config.yaml
num_hidden_layers: 12
hidden_size: 320
n_experts: 16
experts_per_token: 2
d_expert: 96
d_shared_expert: 0
hidden_act: "swiglu"
moe_layers: [0, 1, 2, 3, 4, 5, 6, 7, 8, 9, 10, 11]
router_score: "softmax"
normalize_top_k: true
routed_scale: 1.0
balance_loss: 0.00169
balance_bias: true
router_cosine_scale: 10.0
n_groups: 4
groups_per_token: 3
init_std_router: 0.00939
lr_router: 0.00171
vocab_size: 4096
norm: "rmsnorm"
norm_eps: 1e-06
tie_word_embeddings: false
optimizer: "muon_variant"
learning_rate: 0.00868
beta1: 0.95
batch_tokens: 65536
max_seq_len: 1024
train_tokens: 278500000
max_steps: 4250
dataset: "wikipedia_en"
Below are experts of layer 8 (counted from 0) of a mixture-of-experts language model. Rows are named router (the router's row for the expert), gate (a neuron's input weights, with its number), up (a neuron's input weights, with its number) and show model dimensions 240-319. Each number is 50 + 10 x the weight over its row's rms, rounded and kept within 0 to 99.
Before each expert's rows: "gets" lists some tokens that make up at least twice as much of what it gets as of all text. This comes from a sample of Wikipedia text that the model never trained on. Tokens count by the router's weight.

# expert 12
gets: ".", ",", " to", " in", " of", " for"
router:55 46 42 45 52 47 56 60 54 58 43 42 52 60 51 34 53 42 46 48 64 49 46 36 72 44 63 58 48 46 50 61 65 43 64 44 54 50 58 70 51 51 51 44 54 58 60 58 52 48 52 61 20 63 41 54 43 56 45 45 43 60 59 44 59 47 63 46 48 42 45 39 43 39 69 59 47 48 52 51
gate0:44 47 49 52 47 58 63 57 58 74 57 48 61 31 60 55 57 55 44 61 52 34 61 59 64 43 54 49 56 64 41 46 48 66 61 68 36 56 53 29 50 45 34 30 62 50 55 46 52 34 38 39 54 51 42 62 56 52 48 45 49 47 54 49 55 47 69 49 61 59 46 41 59 57 53 58 61 37 40 61
up0:55 57 53 62 48 53 40 53 37 54 37 49 29 47 50 51 42 54 55 43 52 59 51 41 43 44 33 50 51 55 52 55 66 52 61 52 51 61 49 56 53 59 47 32 52 58 46 45 23 43 47 35 47 39 63 49 50 50 42 42 48 42 60 58 52 61 70 41 71 54 49 48 55 53 65 42 51 46 53 47

# expert 2
gets: " | ", " ", " (", "–", "| ", ", "
router:42 58 70 47 61 52 40 38 49 33 56 52 56 42 53 47 72 40 64 33 44 32 44 46 22 56 78 56 54 58 50 54 41 36 51 62 49 49 49 42 54 52 37 39 45 49 49 34 51 53 33 65 62 70 45 44 47 56 56 61 51 41 45 47 56 50 56 53 47 65 56 54 40 55 47 42 55 40 50 40
gate0:50 52 44 39 46 58 44 43 44 40 47 52 54 50 58 48 62 36 60 68 66 52 63 41 59 43 33 52 54 43 53 58 54 37 55 57 62 48 55 31 46 57 53 41 41 37 66 42 36 50 52 35 59 29 48 53 50 57 45 43 42 50 50 56 43 47 53 42 71 37 57 49 70 51 40 57 45 41 31 55
up0:51 48 54 58 61 44 44 58 43 54 57 66 49 57 45 45 40 50 64 57 34 68 46 31 42 51 39 30 62 65 55 47 60 53 49 57 48 36 49 43 46 64 44 40 44 50 57 57 46 52 64 17 39 50 50 67 40 54 46 59 35 67 49 34 51 60 35 62 46 40 44 61 45 43 65 61 51 53 43 59

# expert 10
gets: "\n", "\n\n", " the", " a", " The", " of the"
router:41 59 44 46 46 46 51 52 40 54 60 53 65 62 41 48 43 57 56 57 58 71 70 37 66 48 54 73 52 13 52 49 20 67 49 39 32 49 64 32 50 40 44 51 55 49 60 65 49 59 45 59 58 47 37 54 52 35 41 44 51 47 47 57 55 48 48 38 44 49 57 58 67 41 56 54 45 34 51 64
gate0:55 32 52 50 57 50 62 36 59 74 56 46 60 64 49 38 55 41 39 47 44 45 40 39 40 49 62 57 41 43 47 70 56 41 56 54 45 55 48 48 44 50 47 47 51 59 63 40 51 54 52 55 50 47 37 35 56 49 37 79 60 39 54 57 49 67 49 49 45 47 49 67 48 40 58 48 48 44 41 59
up0:47 51 43 63 53 42 46 56 42 60 54 50 52 28 61 51 37 43 52 33 46 49 43 54 37 53 43 51 45 53 57 54 33 43 65 42 36 40 54 42 32 58 63 24 40 55 50 49 50 48 53 62 47 44 50 72 51 66 49 48 40 56 58 44 52 55 56 65 56 45 31 46 41 62 30 68 62 67 49 71

# expert 0
gets: "i", "o", "an", "a", "en", "on"
router:50 46 56 44 69 42 65 58 51 62 65 44 41 53 51 66 41 56 43 45 62 63 33 41 43 48 32 37 44 64 50 54 57 53 51 63 44 57 55 42 53 47 57 35 46 48 63 60 61 50 49 27 53 49 49 40 44 37 58 44 46 53 62 44 43 43 30 53 38 46 45 56 51 29 58 43 61 44 63 55
gate0:39 54 38 39 69 42 53 68 62 47 60 49 53 62 42 56 43 49 59 59 49 43 43 41 54 53 51 54 45 42 60 50 40 69 38 45 58 44 52 39 50 40 53 44 58 48 34 60 52 58 52 44 51 56 51 44 40 45 45 62 42 54 50 45 35 60 45 44 45 50 52 60 46 42 43 64 33 57 35 50
up0:51 54 45 48 47 59 29 40 32 37 50 44 44 56 42 49 69 33 51 43 55 55 73 65 40 40 42 70 63 76 43 55 53 39 46 55 45 49 59 42 54 50 55 39 36 54 46 57 50 50 54 50 55 42 40 67 54 43 68 42 50 56 36 48 44 57 54 60 60 46 32 32 58 74 68 48 60 53 50 64

# expert 7
gets: " B", "\n\n", " S", " M", " R", " D"
router:55 51 48 68 50 41 35 42 45 49 46 50 49 47 62 62 44 47 51 60 19 52 76 61 50 51 50 33 53 52 36 63 58 37 50 53 25 31 36 70 44 62 45 54 43 41 35 42 56 37 43 53 69 45 46 48 43 44 55 47 54 37 40 56 47 55 36 43 38 38 67 46 52 62 26 42 35 60 42 50
gate0:58 50 45 58 43 57 41 34 52 43 55 37 61 44 47 39 33 29 36 54 52 66 62 51 64 34 42 57 47 53 40 61 53 54 30 47 44 49 62 67 64 44 39 45 42 57 45 67 45 36 52 41 49 47 46 45 50 47 49 59 46 55 42 62 67 58 55 45 36 53 40 54 59 39 53 54 45 51 50 52
up0:31 52 40 57 52 52 56 56 52 45 60 53 40 31 63 20 56 51 36 53 42 61 23 63 44 41 48 45 43 40 46 50 62 30 31 48 36 34 59 67 59 43 42 49 35 44 43 49 55 73 58 75 42 63 57 43 59 38 51 43 39 31 60 53 35 54 44 61 31 37 52 36 51 44 66 49 41 57 39 42

# expert 15
gets: " |", "-", ",", "|", ":", " of"
router:49 37 47 37 55 57 57 48 41 75 45 41 59 51 51 51 56 73 44 53 53 27 57 50 48 55 33 53 43 41 45 43 45 69 56 49 59 50 33 58 35 52 55 64 38 43 45 34 54 33 44 49 41 42 42 59 59 55 59 46 39 48 55 45 45 44 33 43 46 49 47 33 48 45 59 58 48 67 48 38
gate0:54 43 34 40 30 44 53 53 43 57 32 58 61 56 60 42 64 68 56 35 50 46 43 49 51 46 54 39 68 40 52 59 45 53 55 55 53 54 44 52 58 43 61 61 44 57 53 57 51 51 60 46 54 50 46 44 61 53 37 41 46 60 64 54 47 51 35 60 30 48 53 40 45 69 57 48 49 46 54 55
up0:26 51 62 46 42 50 56 50 70 44 59 55 60 60 67 41 32 51 53 64 61 57 58 42 52 43 59 36 58 51 55 47 52 32 74 61 54 66 41 45 48 42 68 58 30 49 46 59 68 56 61 61 45 41 51 47 41 65 36 60 48 35 42 50 49 52 73 53 62 35 54 53 48 42 58 41 58 43 59 51

# expert 13
gets: "1", "2", "9", "8", "6", "7"
router:51 66 64 40 36 54 40 35 31 44 65 54 51 46 43 47 40 35 63 34 49 77 52 67 41 57 43 55 45 55 52 50 47 56 52 55 67 52 50 56 54 45 51 59 62 65 26 51 36 49 62 48 37 48 53 52 48 69 49 54 53 43 49 43 59 65 54 56 50 50 38 47 30 58 43 38 57 60 52 46
gate0:60 44 54 53 51 53 63 41 39 56 34 50 51 47 50 41 70 64 69 43 38 43 46 43 63 52 42 57 54 46 44 35 53 50 38 57 37 63 54 36 45 49 46 57 56 51 58 28 49 38 39 60 51 46 64 50 63 36 54 67 55 51 53 45 26 58 54 69 58 51 43 57 70 60 61 49 55 42 60 43
up0:42 48 48 33 59 48 52 60 65 38 63 43 56 42 47 51 41 47 53 35 46 44 46 60 42 35 40 40 44 48 52 40 52 43 59 54 36 34 47 54 57 44 52 54 46 44 67 67 68 72 42 57 52 51 51 40 57 42 52 69 43 61 46 21 49 61 58 65 60 45 67 35 31 42 52 53 45 52 51 64

# expert 11
gets: "0", " |", ";", "A", "E", "C"
router:59 46 35 53 50 53 59 58 44 36 32 48 51 36 42 51 49 51 65 41 51 42 53 46 56 55 43 46 49 52 45 42 56 53 48 53 61 49 63 39 41 55 66 38 48 48 31 39 28 58 79 28 16 49 66 52 45 56 67 48 49 44 54 58 50 56 57 49 33 57 49 63 42 55 48 48 45 56 34 29
gate0:42 64 73 56 52 39 44 59 42 61 51 38 47 70 45 43 44 47 45 31 58 37 52 39 41 51 44 51 44 45 33 56 47 47 49 62 51 54 63 47 31 51 51 54 54 32 61 63 59 43 48 41 41 44 48 40 43 56 34 47 33 51 52 46 58 52 36 53 44 35 32 50 43 48 39 47 44 47 40 46
up0:70 55 65 56 52 53 61 42 48 63 59 46 51 44 47 53 58 53 55 53 49 31 47 27 33 66 65 46 51 44 53 45 54 26 45 46 54 47 42 43 49 56 42 42 38 54 42 43 58 44 50 35 39 55 44 43 64 42 52 51 51 57 61 31 33 68 64 53 56 55 35 60 59 41 48 47 51 53 43 61